From a checkpoint of a small mixture-of-experts model trained on Wikipedia: vocabulary 17554, 32 SwiGLU neurons an expert.
Below are experts of layer 3 (counted from 0) of a mixture-of-experts language model. Rows are named router (the router's row for the expert), gate (a neuron's input weights, with its number), up (a neuron's input weights, with its number), down (a neuron's output weights, with its number) and show model dimensions 96-191. Each number is 128 + 32 x the weight over its row's rms, rounded and kept within 0 to 255. Numbers have three digits each.
Before each expert's rows: a language model's description of what the expert responds to; "comes after" lists some tokens at least twice as common just before its tokens as in all text. This comes from a sample of Wikipedia text that the model never trained on. Tokens count by the router's weight.

# expert 61
What it handles: Football club and player data. Club and player names, letters and numbers in football league tables and career stats, plus words like League, Goals, signing, side.
comes after: "| ", "; ", ": ", "0 ", "–", "League "
router:151175088183141106092165131154144147212116081116138176147100123233107177200104191133164141151103138145103133077114091169115142168130076184126140172114124146097127123111153128091132123124110127126150136092164123116133133138140145143144139139125080126150185196126140135134143125129118178131
gate0:146113149171098127082101123187144156176130083094064138169054129186106096083156152156132073122108110137161142136078145156094104112100084132094124118116163086144146159060138095127167125146087077142104158100117047115080087121174097145057122087074090138163130114125125101077152144203115114128
up0:134072144142125115099102094149094097063161123158089222125122140172136107099059116140121164166169123128090158055109128120132208104113109104120131113160130134092115105111110098139141079118158190150087145145160105087130119185123096152112135155174131105135101069139151131129131141150107103154
down0:159117100148157128138116151159097170151138147130112072121141085172148154074153112126166078119072137118107134166112151085162162187148129118152134080136100175136045108148112147135079149143097127171137147158180076159122140120120098072108048126134143121098082122097103107129127082103143061080
gate1:156107209152141090122142139143083123063066164114096126103149099120170132115113115130097099127174153110110039090137132146106173092108164179109118129180103157055123114088138087094141100190139122081107123117121199159167201129184160086128156117167057102125133179156103146154110152160128161094
up1:125173136165071182135109126176204154144153133125136175104131109102191097076092108121202103128182152098079109162173086105134147167113123133177080143130103150113101074163119080128121129167144150131129198133106046145118107084250125178164162106115115113152218127134134151105096152166133081179
down1:163147150142101174076138121105156137148067151140138129086066098171128106090168102200063098174180118136158088122111131130140112202165144201121143163220147148140111178160143061161154138100105119108122160151151114147113158188137191142170149151121140145090115165143134117082112113137176099156
gate2:094083095161191077165090085139177134134149096160109116121160112122157091051109115132104178106087114109099133118170134147153108152135074137104141156120182118141110124130091102154122103067108108083143108204145117139122106109132167102123158111199133079124183128095128143092130161143110164155
up2:150105163116080124122160068095123098170133138091093137134125166103071107137132121124099184178119175083128115114114090134141128140169113109041079098079102115179091148156168069098130121165118178115120118145172200157092130108176156116118115208166119127181153145144164142145134139098166142150
down2:062171143092142113124141139136138125108152059111101155142150159128148167184060111125070077151140106165126101126158081118083145147116128145125126163085152109140117093124117122104093161178164154167152192124104116146133134126079151069115115104097079105137171118099143072133098120145145151162
gate3:125087169099082114176112134141144161121164153163177153113119185197142143182129157155157106064103109106137174151130145151067144130125128100105114139098081125107087172113128157090162107145138154114148079118199119089140089113152106147130188167127108155102195174133178087107125161156155138162
up3:117143066126094124169150172115174122093149054179116095103095213128094121194110152157099108093143121103150105098090148085124170115159156079139124121135123182143141158081175103109143174127155127108170047102152064156159172183133181124128065063126091164074129137107192117147131115134153178160
down3:144084181109085177111117152145144112133109137131103134069107192130188231109165146175132138153085094148145141114168140116115114115112141072076133094117117134081137174109148157152099145116117122150145117079179150130055180083105140131129137099127089168101140137113131120138101110151180144133
gate4:135146125115112128104109079099072125141129057114119146093127142125097098171082129128122146147120138167117179161132149079161143141129189062142173112130148162160166142176136141074095131140157165183151162139108135149112132115125181133117152188104079150150144182114144135138153100200115117044
up4:142101139082118158113188103090161087083124135186167101147146121129119126100071098152165144155105098161073127150115136148122097141065123112171125104159138125169076155217118136228135146162151154099148187102157111081077121157138192164093092107196184133156121189167107139129186089144113081129
down4:161128140139132066153099076102191087115112123122069114145135167141097107126132114134119176122079103109114147144149167138095085085145099063083153177184124125169159148115125085154120138132124129172104105125118158156115120079145094115133139131170123157095147093117184155073079064110172142121
gate5:105146076124098131057140094120105117166139138111126029119102068167098161093165163140148142134145138156127124132125136172122111133146047139138125106151181159114065178102145144135158114152102165089092064110145138108102160115122165099099154175138130097159121174145130097126132084109124078151
up5:134148146085129150053112097115175083112157132129106170094042117112079170114115170152133111178146128162123171106138122132159205136121063180145136117126161095161136145151163139082130105181132167150140131117076069099114112113059135127079169188131178117145115152174130131079145173171121097132
down5:119143074107089160172115126085109136179126111119085156109116041147147132091139118110180142125135160177149168175134175151171094146173112139165113057154131164106114134098174107146139112136101159034126141085149096103108107111142098177146114150170154133131075128110110157110129079163130146091
gate6:123088121173144149085139128118163188200173126130160204149117156203057161165093123116144064142103183180075137119141127100166196133109145143144150122138128096108121112120163117127115136139053144128149112101120174164131158083175142175152058125134109040105162180127128122085100129087122050100
up6:146126091114106155115127102076102023181085161113111098112173124105133110110107164136090175126122140114096102202122131156102124157109118171106150106092086103186143128106128165112098121187092086162125182126119119111070185075124135079145132108090179118142099150060106113125123107135143168155
down6:139167114100127098169137109149094086155123181125111098127173085126085093102114115068106114150163138186159097109110046156116173116141108099149123100131142179117087119089045120125121074162134139150157156135122141119121108195164140100165154127094187166102089105071136159135106112127171193131
gate7:062093054124170081104048128138084115152162178077106141090115124157107088163093112127137134122116130148122094127125128161144136119086164165192151124135159188144108104182106194111066143157107103129130163089134146139080066098093090151164145136134166168157122129110092094106113146129139138150
up7:133117124130182167121175159167113103104135107118152133156081118158121114141088159172216141087145175143138132107129154098202086108129110177107142139137148176141088136140148154069125146155181146146116109082128115130122131122145139138107135136158144077204169119153099160154154181132098096126
down7:132092115120169160083074129181172139084125122138158167158096115133113119089143152150054104126132149113131156140128175130123140117106137145102170112172171160174077046128098068104147177105074182189190105147098117154076115096122168099143151098115172174116083111110116186167125143117108099140
gate8:186123185108092101113126128063153067120054144179078130151088118200133150105136088124139142142104138177078116127060101075094131128122180106127070181110138122121170160102129115056085167197143116116181134176089119124150149125198181087117147112073124100140146103148133120123103138123126115151
up8:109158080171140123181107102183073115170130115145140066112067176146131162117120098126158175105088088134096134122151065102192147152152144131119103176100142143150106113115116127057141122133155147154148128105141069164096178157078119162131117147068071143125085109139136095071101166151134130176
down8:038123092136150121124153143074122124158153088139155082102152155198132114170089152140139187123157109072162109162149151098150137142072064186141137117087156100141117147122114146114083175169200154089102108144120100131113139133104145113069124123138144204105200148167139159106128069170110109107
gate9:147169116164106140164090115154154137150115154121113149100116118166104162150136089078149126101107174093137117151119090131134164130112131150049122127153124208123173130085159133098164148108130177120139125071089190062099095144136067166127181114138151141112186080109142114175174167121110166147
up9:154110155132137150098165117176143133126124097124200132119156164129171172132099089145166140142149120197098098108131159171124185119114129117184073102178039111147137086167176145089150139143168121128102161098174088151088108074104159132097159153110084089089138096155121127116135148094121136086
down9:102141088081112155117158077139119159097082143114133171123115130101105096110123134138093137118089193084078066160133132158140165112162092140093143056146103157171166202146136116101149073157081119170119177122165125113125119032118166098127209154162152127048177165148150098180143119158119117154
gate10:095113159178123136110103107129088137109090085131104140157160099136085126140108106118125160061159199156093138121109110112136121103230127166117138148121138116113105108177123157125160098079138165156150078087151137100156097207127127110107133140146119142110201159121140145111140041099085146141
up10:106095150124091191203162150084114107143127112130128139113175149124109114085136101138122153069126105105122134122111148110143119135129101072105144139102089177106124137129173155093050165115122125110103126127155196095149072144123122124102143173133109121099146159133128165175133086131149108193
down10:116137137186164183085102138110171081119143114107149198161199119147125129149158179060144093195157046062115144106121114137095167106050157141129104129149127164095084097092132118123120182140131137118087134179121193086154181080102142171132166104097107118184138122103110141097103167158156123105
gate11:161171139174075172139138065094100133090105186145164159151098115120120140170196156144118111147161166118099160160189126158079118165144150139064133109101131070100099111140101117172088153109085137134160115134055126093162132161069168094153135105095098129109144141135142118126197138113101149080
up11:047140177144141108102150137112130145147164165135120178093147114127130138027119134165126127113049137145165152135170148118132142074133119088133094112121129048180046074175147134135042146192195114114080110184151137101071081133117139119114131134145102085125124103102062094117093113169155088126
down11:119051125090124073134166142125104138201139143122121163135156090110121068124183096075167068164164116077158160095176170046143136113106043145157087101139144133154160166105160116139180111153145164101097115161119135138078116110133113151128161136110145191154159150101078192111095130170121123175
gate12:161150109175167163124115130123091155123129121121151134129172101132115139090136118179125101100126115156133161088143130192138153165143059090152067165153115105167078087059096095119164161149104109108111111172248130146198104111090177179121164099051108143100165195170120156102148099095182138115
up12:134170141173134159112094097146090097051141105119166113180178098133111133087128089139167187110143119090088130065097140186129117122104149167152125143117091113136102161117135128197143109100158128091102118126048118125203102124064134168151122146096072116098141112122188144146078153154143134193
down12:122195131121107088137084093161115139157106170152136162184134093129160108177110108129194157167145136132129170122090123071163114138100099169094115121119178179171166166170108166128110135115136126104123140093103150082097082108104110143185139127095100093146159082134103136074111160157179075113
gate13:129149127160074107146121160186106155115132186123078128142096101144147124193149102102117098104139103084074156112148116118126190151138097087099125146151146123157084128145131136127184115114181097116153134125119137103103097102150090089144094151076137074147133115146143086132141097074108137163
up13:137097113122167108166131095107112067186106123133166120108155089163164133099118120112138122102160126206090132132159127069145146151222129101155159125125168088063115220148110162153120180067164138079120155118108123054127163154132133086092138062116177148120102188098129081118058167185124145112
down13:139117151099178157138080090120066138113117111163038130098158084117096118131114126100126090137158140074109111106146103167120128139146108146145068179113057161142117153126100115159123103127070185176108122098160132170131143147110113186136156111086132087130201170135079125109090104151172111116
gate14:114124093191142123115150140122127118163127114133144113102128059088089173118108195131159125132188098123104151074096210152133172155137110197077171129140092080117123121147123161125082192132156109121129098129089167176124112120142098129115173077098148103166163156132156075085193131102143161046
up14:105126163062129131092068094169136155156123154126133154128121135165145114210140108103114118181157102112102157098129099142151103208052101160086116159133110126110168102068128151156117111107103112127109169151118114129102107121062084113170188051140091129123119080136177159122136152094135121109
down14:155135140147086141159124132107153123191119149120167072130089071173099143124176148146131162163165102208119172201140149137137114077094129124130151141098129122139100109097075112142090063167079087140177090146141129118124177099119094088104117119119130136129155098093151099076137189044139161139

# expert 10
What it handles: Foreign name pieces. Opening pieces and odd characters of non-English names and ethnonyms, mostly Arabic, Hebrew and Asian history, such as Ya(ʿqūb), Tok(haristan), Palest(ine).
comes after: "the ", "of ", "in ", "by ", "The ", "\""
router:153188161079115074120096147081139116162135099149100108155099137124118196100130254142080128152127077213165109100166092079090133119132121140127148146158140090149126139199133157155057119100093113106111137155144096163125117136140140074154052111111144143074132144138136151120087070117162180145
gate0:149091153073123117164118134191111157149104074019102083172160090126068154161126150135131179082087135139152110135170132131148081156147116135131141082130087108125154133171140164117147122091087093138108122098124103133124110136169125098088145079151150109125111140126083083086074138087159123131
up0:170146112107150082152126099139136096104152120121095110191131137138068115183124120115165100095157114074150168181166126110159137195133145121088119099144121123120135118125138085133164086141119142104116144132118105097136109146102108109088140136209138079180139146099104098109094123115089120150
down0:133148117255159103138114100119180075091159181133155092074120127118158093116121132122134144164120113153082159107079095147135155083092139105142096157115172071138068116125078131162129100153161160121125114177151108133143114111170108139171144162129093160083134118156137118119138136168153125138
gate1:135126109128051155157124102099098089102085137190127099110168171110116135136148083141053127119188099116148145141172136141088173136147144127125129146098121136117154101155152088178085203102099127050134130129135106103102101175105151108171140190169123127173142169149149142159127144140143140157
up1:144149150119078093140122217102173131063113159136123158127101068129156140152115153106068123164129134191111122096124117063133189090159138199162105159093078135130172114154122131201105133102076135173102158127107170154153077121109133080198094145129169121131149076107151120159089089094139144130
down1:181120178104075139069158134119068079104136128152177196101151135095126164083207138091088155123097102125105120106115156132146174147138140125140115114106139129147202090122133085118187152057090053147138131111130143104156132155078143096133096176137095156128156126120127153184128158082177103105
gate2:133091128062144075098124194148116114152133159083145152138087094123162156180123203138158093191128138130080165146156144132178143125133133131123176149066090133140149115124098179211080126124100164093133157111123158140148148113120132122114108121147169132132133207122147165051226110152133141140
up2:140138150118108123116087113134135107177127146167072186121125184094114163132151138143145088115095132145119143049137155051132182089141129131058149093111148163131118185209090147168142120100117123145115139059087103087159189128061132164119105092131069084089123094115087078110152083088095136106
down2:148131117102100187146098136116125166106169159172129101103180150097129104163163122143078156151132121114109158160075150074067120140112103106155129080180157167070042123100159138124148033154117058123138165172091101134137111178132192167111149051106097073068104125076125051107116078098127115157
gate3:120101126094107088132074094177093092111111152201130085117130096074143176119103105142148099154184149108069127126174150148180152110141095162172099163218155135148153116145129194140096125132146107117129175111121140132071143152066133151093093126111145135173064145113123136081109104139094132148
up3:115166079129119139089122103131105070079105135148149114116069077134082129145080180102148150088124124149176102061208176115145150149138134084144080150119096118128109126135128134167188052104131107132141193121167191113027083073097118130091102066139146090140150082060153111079087132099095124109
down3:087150152156100118112094124107099112140127139115149097124189108189128159122079204129122173132161113152184109158144060134089106170127164142080074137112136093161116140135156159186093141068117085167148129117131092096108081110126115152157130139133083143102151181113116101084054133167191100083
gate4:120177124148125174152135206137146103165088125185149108107115152102164076090126117131143171183133119141152126142183151136136146128097118124200158131144142105125143187163178128156078175100142187133195150173114095200099113187103169098058130165118079118168129143057167104164124133168117108128
up4:096095132205122090092130117146171147098143047134176177178131072103121095082164134149098134102083145199162096126117115148096111131101134116119096090105052118156120147110041136098139122160139092126118155130176134149141093103146089105134080088134089147173176203123162136137102128104048113129
down4:152132138121102120127175095166116088135087136157169086131136148088142117116114162097145128099076068150135133154128129162146134163123180083219030121103139077172180108119061142101115189081094153111103095157169102117135105100090089135133117078076138100143159186113098140131115107146135087115
gate5:175105107046134109134164088076148103174078139090163086130146100144149201161096183115095175113118045158129092088198126140170140130146094124122109103106050113125121119166156155129114128115103095112138146085146093097147103142139122137106120112125109105116106217129150114139127055131138102126
up5:086108099105154151166124168080127096096187141106098126149108133025061153131112181139112117073188106074108161152104119149127097111111157126122153146022144138141113063191151176135113132125115170156126133111131112146116120113147102128130216117109116152184112158075157196137127116134115119111
down5:068184172147129181136134114132122121117136112122128109091119167134141130146108134098101065146136191108111154145100145091109137089113143136165107088145186213136078088074087125087130163158175255112174104146123152123098117130116121155110182199138160186052144138140137114093138149159109175123
gate6:091184167090133123128143114128150124130119095130149131139138113107161121178142100150119026119172142122148093129155133141158205197137097188168167123185135168175156140207109100133122150114118135125051083100136135079144066138166103135129158115108136149082130101128175153081143150167100138140
up6:095153113062128142114146091101141111113119129181137078160158128191112162077062167109153143122121120156166097173118135138110165106084116163132112163150178108078159169164103191107106143156113101095079158124138078165107117179145120127177138106139147155092137142149165131129089093116155137122
down6:095168093094124116097153158117122171178148107158194118153111167181130108077122187125112119155111124126120132178127132088164138181127186139172166099126177126145069118116115101121169140105117101115114129122144125146080050125120086184205060114109107132127110161134138138073099139131186080154
gate7:074161153093135114125143129131135095143203082129122069149147114095120155119134141148117111169129139153114100112096129045070134105101161168103110139086144056088126128151182165132086150079123075111157161135107102098141109173091170080088139161143155158150098155135131177134105088139120135162
up7:172137057126121100112164219104143128189170158176133153131121067126082172099133067120140129132141167106128111125087115114116186134074121123155104152163105105122137150171103141106120157128128162111091157149121146167091122083140079124139103151142188217152154078121160105113152143105163177102
down7:099131141085116159131117153179152144144175120097118109197187056116121165127120111125076082126164142099184114099105124040150120138095145103171197161170143158124148164156199122059163117097125087134111121128115146124086083126139112110132107086112151147150053106097107137072086120142129122147
gate8:156143122128154119095147140134069141101159158085085133125195111084148177109166199080119115140147177136180155141147117154120190173174109188131159136136160103114065115158105121115111083121108085196117159086113156204134145093130159167139073098124126119089101154162117155141099157099136131088
up8:146141126127081163131082132136166148106090142100063107117190140102142088117093048084045163141183113080180128114166095165100114168164126145127133146127116175151179112166068080091139133133147100128155104108155156131133135159087191113115104189174085151126118137130078194075102158147137131152
down8:168148140137063172149152142155142112114101132071161148141166173154165117167115075101131197061158157107110087097160075166104094113180047105078081126139131082114103095157161093156147142138142128109132128162133171162161135043115108084135152163109148161130204123105110082191140122129216142147
gate9:053177146090154131145143131145152078136124155129095132123114105079111095100113126157174132084143120098149134129128102148119120128120117211119121164186054101157145175074126090113143116148072163186109119197140171129122116098080115160169129138181139115121193137140086105092115158172137084162
up9:121112084098150196097094122092145160173134131139143081128139152104134154130137121151129134131121141085122073096155116137107127165062179122136147100135090155162078082072104147138159149092132106112103086144090083153122112107106084097083151060187171121060099059127101131167096176124180156122
down9:109134154110139111103156104095097122091139177155120082154142120119085190103090114150142112165093177142145162120121076147062152111143170163127112098113095148143102116117122118204112108110141106121164137173085179157122175172079209070091103136127136163123091137110147148120150088100151145098
gate10:131118144106128151134124160109101176082122136134114087161184099077119168106101090069098153153115140097151161150134101119130148105105153102126157150100149151138180148067141066104119164170160179114143136159109125111054120070164168120120080126151100120149134148104162114138112116129103128153
up10:105117158124132149138114181121128152137141154106121110118164076107122140070097110131059203115101119151122142165157177083092147087122126097166099158098130090178140126141166163142153144144132112099148117202125106076082152094116127120090128113176073077172108145140104123211127077168165150124
down10:123131175117129129129180220128150145104111139212170105074099091121192158114126073093131135160071160144143092181088114085147143133140160087142159143118124126185163120116125128113133167116160113098134142159121114126060129102061171154100149104136124139119177113153105156109073130112148128221
gate11:134187096120103112138080139114141139117129130098167099140144155145154131180123044134114121206109078206161188150152188113136113150139149097159115159161144141118124140058161117125104152141110113184089149125113064146131172163193163144102099117121119149074149168148097127151116115157168171132
up11:157159168123142109123173075125145088184094160100110117118111143111087094110101117151121120131212073119187136151116194097079149219182111152093114081191118121129111096156180152115125098120147094120079101136139173174099087091124126139111076184110131189104090144102042193130101102083100145127
down11:129103102140109104129162103114109164128127136123165155148116144155082130135168142106113148116132124158118181101175162136126110143130104119090090095096116130097123138170138161140079158153101097121118131113166161161122138130124191105157097159175121167157200160138126155124115102098108201120
gate12:121121159130110112159154157173116124102094120142161096174099141153255099145126111152040080133096066130136111115142113097095122151093130147137178152143123185179112145090149124151156149076081171064158132120084108105127108150101096101078120127090082208123143128103100103107134125083137143128
up12:069091210087111101151161194172138116108105123137117082096137157116145058134139134173132093127126091174139169136086110132089157192106146163128094164105156136103116116125143121109125125112167193162158140090168160122128148159094121091092073194145142198174095138118129128144105089089124142129
down12:094121241089116080181185138138179149115066141141231152135117089156119092127168179149115086145144058117126131123092151141095120102075124126090152114108151110187088102085126130118106134111161117176158116098165128124099111205141093132131165155079079175123152160143096107168117116124197174098
gate13:177188129105071140109127083092127139143140100080132137113128076102105120115133134131188096146102166113108086150116106111080156157142101153149101103094083090128168129145114143109160082128123155072118168136127134150122129161122138100087122145124156154146147107082167108097114147157079076152
up13:142129120053146091104143165114157086115154152110150116087171117162059146105151158094159162151114125071104107177141136126210077129120132139165094090128117122151135128073137116118163133131187190123101133156140199122165103126164154133126125105116079114107111187115123125136166095139132090152
down13:149089106149140136020084132088186091149133145130131128138115128094125148149146153128086176047159109132102125084093159139112149139094110113166151111167157175167114169132186178165105147115120145130133175169153156096118124082169119146133100123114112112142128141149088130116113133044124128101
gate14:146113132102169132099093032044183118118102082097137114148100100103136146147111148108103180105121131173113116079191090148152213153065167144137086151185129139106146122122117128143071129128124137112093140058178096134095123087136111107167115107142119077115117138135125106144074102112116151098
up14:139109118157142087177158141116130201091144113086175179117140119142049104101127072142152074166094143112118125170113098117114114106143155152119189089117141130150107140120133148098178130129136145104125064181098130142112130172122124119147196163087075157165169091130087119126165140056136089134
down14:134109127099101134155164122146065127119156119191111140110166179151106100172150144149099139104132114109203215140185132146087157091087103107138156107155134075173186175152056165069109187119158121132116157138114124139164108118174111138079161150185086120087166155079128093147115119177107180118

# expert 33
What it handles: List bullets, coordinate symbols. Line-initial hyphens in bulleted lists, plus degree signs, colons, bars and invisible marks in coordinates and infobox fields.
comes after: "\n", "- ", "W", "E", "1", "Personal "
router:115070104193143079067136099108156130114175104110139158166110114133111098136119121139208152115119110109071172172109121112162120143140161207140072058093106188091142145115149106136186131172073157126141192140082144145130124100161112152117128155121076111136106078125147086077147101127144125128
gate1:098115169134127052111119081098144121155166120156152164070158139119153121092142126146103169150131191161087134122146082104185138157073155105148098149123099141098112160099198119115147132113161141123125156100080192138113117141096154139085108153119190117152100083108125124137070147070125179120
up1:061104131133135109128151112103157153102062139101083100186118144125119143171114161166083121112171141084120139095131174136095076120137124105205126050115150128170115132156161130107130098176192109114139141114116132135117191115163186133095115182154086146133191142099156106144183134154136095145
down1:154098167149100104071151122150108137165108118133120120128125190132140130168123137175068230119105109095119086125114081150168120066083150106111119159147098160094095170119130106146107134156103153154124130096130110123085151122122193133125174120205116114149131128114094146178062124124130214164
gate2:147143122185093123116113144101133079087191151190152144112109116097111147107121134117160100074165151107114143010157092158197161161098140155177101108109086103201115102188113106047109103129113129145159134152176151171086177090111080160111116060122080156202182131185105199142144136114130136123
up2:125096118107124127139153135131100080151145139191113118135106171096137154135128176155104138098148139108123110127124198173137122157131111128168097126127143110146146173122112109098133123237128168135207127176094143161094110147199133081149159142177130099118117065168089137118132131127123130176
down2:112132137123154166103104143071162156130147149089140097152108187136155122102137111157150142114108152086098093106103143107159171128144136099202149091124087171143125131111151181107177161148142168153194127148106119138111111066091092091128171134136107176112063098145130186131117118106177109182
gate3:127083134152151169058156114067134130184110133123119115139149136205070153141156102102099170114118146175069170108093072143082158159147172115125107187143143114130153158120194140091159140093127118096130135153170080134142138182143069105135126164112091118063115099107195045147072165161114185088
up3:157150119123125186118072138093118179085059119092112161085096105133123115158167113156113051140169146140194068068120128130149109105123087140170106148146132130130064179130110059102138123077134136209086143146098160105149158103162184091083100111109096082168110131091107124178090135175135116203
down3:093103131046140152145124103162084122123157097100120129118109140103125108147172172154108096150116143089146138115136094120109214100142199161100092156134102063130096154131170137156125180101162141119212070090163147125195142155122143159116091169160167151141190073107141088143108216134154138126
gate4:119084156150131095090120103105085197112140093191135146154193143176113115125164146159098068158140107143123138155126068080106207071143110141143086136123112094161191115145138125065088086125077101105185215106161126153137153132070127108073067167105103095211169090162124102111188121183115120129
up4:135154137095122124126135116117125140077144088066132159092129116160084128080176130112132119143088093066126156130176053128119140134153148179103096141157191133091109121147134168136144119176119157184134103129117124110158093109121130048067082171085192148107172148129096068119096151150145091172
down4:161204135151141126141130159167118084185115112128106129156106135174128161158143131096119101106141108110100170097138080124108154107101141154076153178086122078097116073055125117090103125146098118106110136152117191127113131120142123091086103110164119093149165119077109099095123107075142169132
gate5:150134112113109170151128126162130131105144077132135113185144161144132145153155134119188104197129083133112132160099156082127128116153145144149101163059202114117126125175172112124116135065143144146164154088076161105128117084132119141165151088065159098077117102081180126087104151103150119140
up5:077047158139149132117147157128141155114128084097107109136108147189116110121193122150182065156152105114107092130120151123130129122140103125134133105071098138200121116107129112095195089144108157109165129158140202099068128134151174152094144102145103129171187107187115128106137173150129086146
down5:067158157051105122120175109104107065144128141102069071141156118124121071158132100139167179060122159150131148173078124150127147123106157186106093079168092079097130118140108113093136150073145205076163074102104122161134144126143120145096178184134105097169161130107125067177114100103127153123
gate6:109083142186160207125142141146136112139177123111108164134077100108122121150146147102180150124155152119101126138157129215149111141076136204158114101094157138117105135119138165061165084113099148075117158097136141094159085086116089113117133162185144182160149101091165133107185159145127148108
up6:148103131139123107147111180138095089116063134115145144189139151132169143140131143205215094055110147123117103132132121077134131120127105148142147099128116149130147133107068158113107154107073112093105141155147112039120125122160146122146199092138111159100162137190164147146157163124098180144
down6:086102121128146113110129144128111100162189101114131118128129145148098124089138109096159120128111122140085110111147170107136096143133105123093144129139139109091166131130140070103073152184157118073152127155145116137167124162155090065096071139119136124096123155100117148145119113131104130128
gate7:192057081128156141151197123129094144093185147090141163104129159130112096080167111144086133134146114125114122127133097106195145125129076118132069126145133204141125155093081138183182076183146168118104138085118066103147150102172162071108099092107097157105190160085161160144109133099136185110
up7:109178120124080148158068097160171134134036112079172104138158071108158114127140186120111195094104104095136140138127130129081156102176131146119158130126135090160125119120095148076180134092127130127115120057168087082084075114180129197086120131083131119111142132154114142108153081119133105117
down7:080077099163097141159155124172150143121127123125061123131109114121137091065127136154201105158131115074139140112140189130155093075128143159142155146104111151091128102124084121134135145170165098113166116147136071103125134152090157190189122125126154113100171136070139107133106148175119117105
gate8:141163145098140084149197151135144084155136116149076134152165168157207125151128140179130081162116126107095124098137063112151127104097129135192163143132188160128151129140146112124155134150091084139172108150096101099121112117104152094168123105173143155146117072132160060108120118180126162176
up8:134128179173133127084144131107089147149118121111133127163151053165091164139119114126144137127126135157122169132131177143095091161049165097103128114122047126158104114176156087145103087169116090140143164115152170142138167103111116155137157153112085110180176192127144137115138104158130156123
down8:132177156128118077084137135141107068141133099081110083131113178154085115136099152084152069106146166098142109119122081129154118130199130183136145137119141158152095088148108116091115078117197149156052142124082112115142131101094134189114143139082177121075182159135068133116125124061105138077
gate9:096144126126161203100135085130156040121153120157198020112079146171185135126126126118148129130083159137074093096147091142153162127118173159193208085138146121123118149099067156139096154135120146109129206140161111099158151127154179114115093158120142119106125151124108142151075164151112149165
up9:152108092059121118060137108089068111166126076154069104172116110108121135190107097189106121140114183116081139136127126096058147118135255166145105111136120137130163155081094159122155109216144086113077106151163073163110104119109141131084141154096094098177142085124152081157136104091146087153
down9:160166131178176118090108127148124108153169154110177102099176137126149142111132128178139163163005138146131130133182150084127125139081072134115152131118170076147125129085111104168090155124178131134151122164108125165153144153130149165126054136133107139133127165138169161113170134144198104180
gate10:195126157105140099098127091116125152143149091112125120118159164196082137182068146150156155111112132186103168081144112128209116112166155048161113121167151128155053095117179139175134166163100141080120159136122105100139109118108103147127155115195065170177093072121100131137047068140130085117
up10:175143064107113093147162124092085112103129141182129082162116108112103188193151155148150149107186128108167147129107152099104089149092146128163127114147096144130102122146137113148175097132090149099157180167113099083167094084166053165060145101164108129165117091151123092189106148118137117136
down10:111133121188207100087137186179133159125127125138130152102150093156113131085083100121174116066148146184102112086112178177092129125127145141140137132085116139109144113080092086155130149105131064111136176081126135118189162046129123118140083149153076185122115143142120129143109134148157133168
gate11:141120106128091182140133130128104119086145095128099186174116115146090151199066096121116114140144168134127147077157155159194141127119093183108092096166097180165135111072148102167151127115049193123152113145148129153095149119098084070132138111119140156095118144121076121097177188150147123144
up11:154121189086124075164132128119126145097124168103142137093140167126071158097216147110127064115098145118176128130105090068067116071086130129109118160054106051191154104134136106149152138095111094127155085094151154138135098122077113177094138129164093138098091072140166112124130204110119073159
down11:163130125146097151131130126126198114116103130117176098082147109087106121077170129140174108103113134085136127154141143108076175102099040106130087088118115124102142149188119104120153151105123112081103037153169161086122176120082134136095126210177076130147082144138127128088075132152099119091
gate12:127127100146094108109104085106077106105142088147190117135172150144124176130094166112114104104116109122105132125178057125210125091115129114164084130164131105094081095150089140120133077153123208152081131139109113116149169120145101175191098174097118140142152131145148132116084119132066113127
up12:143102138170137066107125108104149141133132163138054141135096114111150099099066112117139138134183063114144119156144092156084166100092080142143151114164104138136134125118145110143147142166156102046141154132167154116170128149172141168115153184098151146153079119104067113153101147109130123148
down12:188058112189144075194136153142115129113200133147083143108156173165107130208162151094205098139117066131183200074077136116071126114056091107109093116166122126130154137177123161091142157095155093074106174166127145104158046146151129130103174099135115073137101176056060158112152134113070160087
gate13:134127131104120106116080065119171126147073098127119095134120172131068089150169109166141155149134085093113144150097143099152151125135119168128129137105101112158161092084118080134083138102160097117116153104121071102113132133119152152155147150121185160178106204121160158144135055062188150129
up13:166134119085143154085109143172106190106102114086086113131090135137097182147117087111067185038205136105122154154162125158102088127105064165109103117121170100127130044123140093147159107170126133141187063118122135188102095086129120159162154134134059144108107208132157164128071202182113116143
down13:115132170086094150115119116129110146179111107111140105152082166071093145152070130080070088146156087083133133144158089138103120148179064123069141171158170132122160121122143119057091098173153157104133086134102107126126147154090111083122183147117080094080165065122162102115119121082110183101
gate14:118164072128116096096105170072114129093152204123137140153124163135135128175189171120224152096148099158161154124118130136097113145139101107100094114094174082132145135138146128121074120089082164102091145106218115147097146175101118113130105175112086133155114107129107151119221132103142147117
up14:036144119150131088105135109129115152125089119127077119132134115109136104108134146149128135157151179120131166112101104083140130129180122177101129154095138099121100116137167117154179155142102144109085100172075125127108069133101109161116094177074117086181163051152115113085239114121146124160
down14:189152193131176142176157150115169157140180079179155137114102127137100173069053131109126139127152131084206141154069127113114121133099121065082143140105140167124179098061104093116108083082162121106119098136120159110116084109141134117139121149127131141191128177121104174117129087113129112076
gate15:136110169157168141117131126200120150094146127069119120089198157119134096092165138099170134138144127109127175090122129148147095073153116114039114109145196166082095049080166150115135116193136114089192102150128067149123138129137135135142143112121119144132109112079129148118115156164159179157
up15:126126165139148103165160151087150120145139199075113168108111140151179155092093142097095105114143170138087147169176134158091086125143178075199118160146184199082151072080104140123063159076170098133102143160121131151159122181109117148159132101138152120050122134168122123124163145084074155109
down15:140108100169172111144170128099147168117092129072081156124109109079141120092105120107149163101115112162094141193183091152160077133110135142191148143202105139146183118075149090131121127127142141129069126088153116078186086123114116085151153110125151117124126129132149134183086124099122135110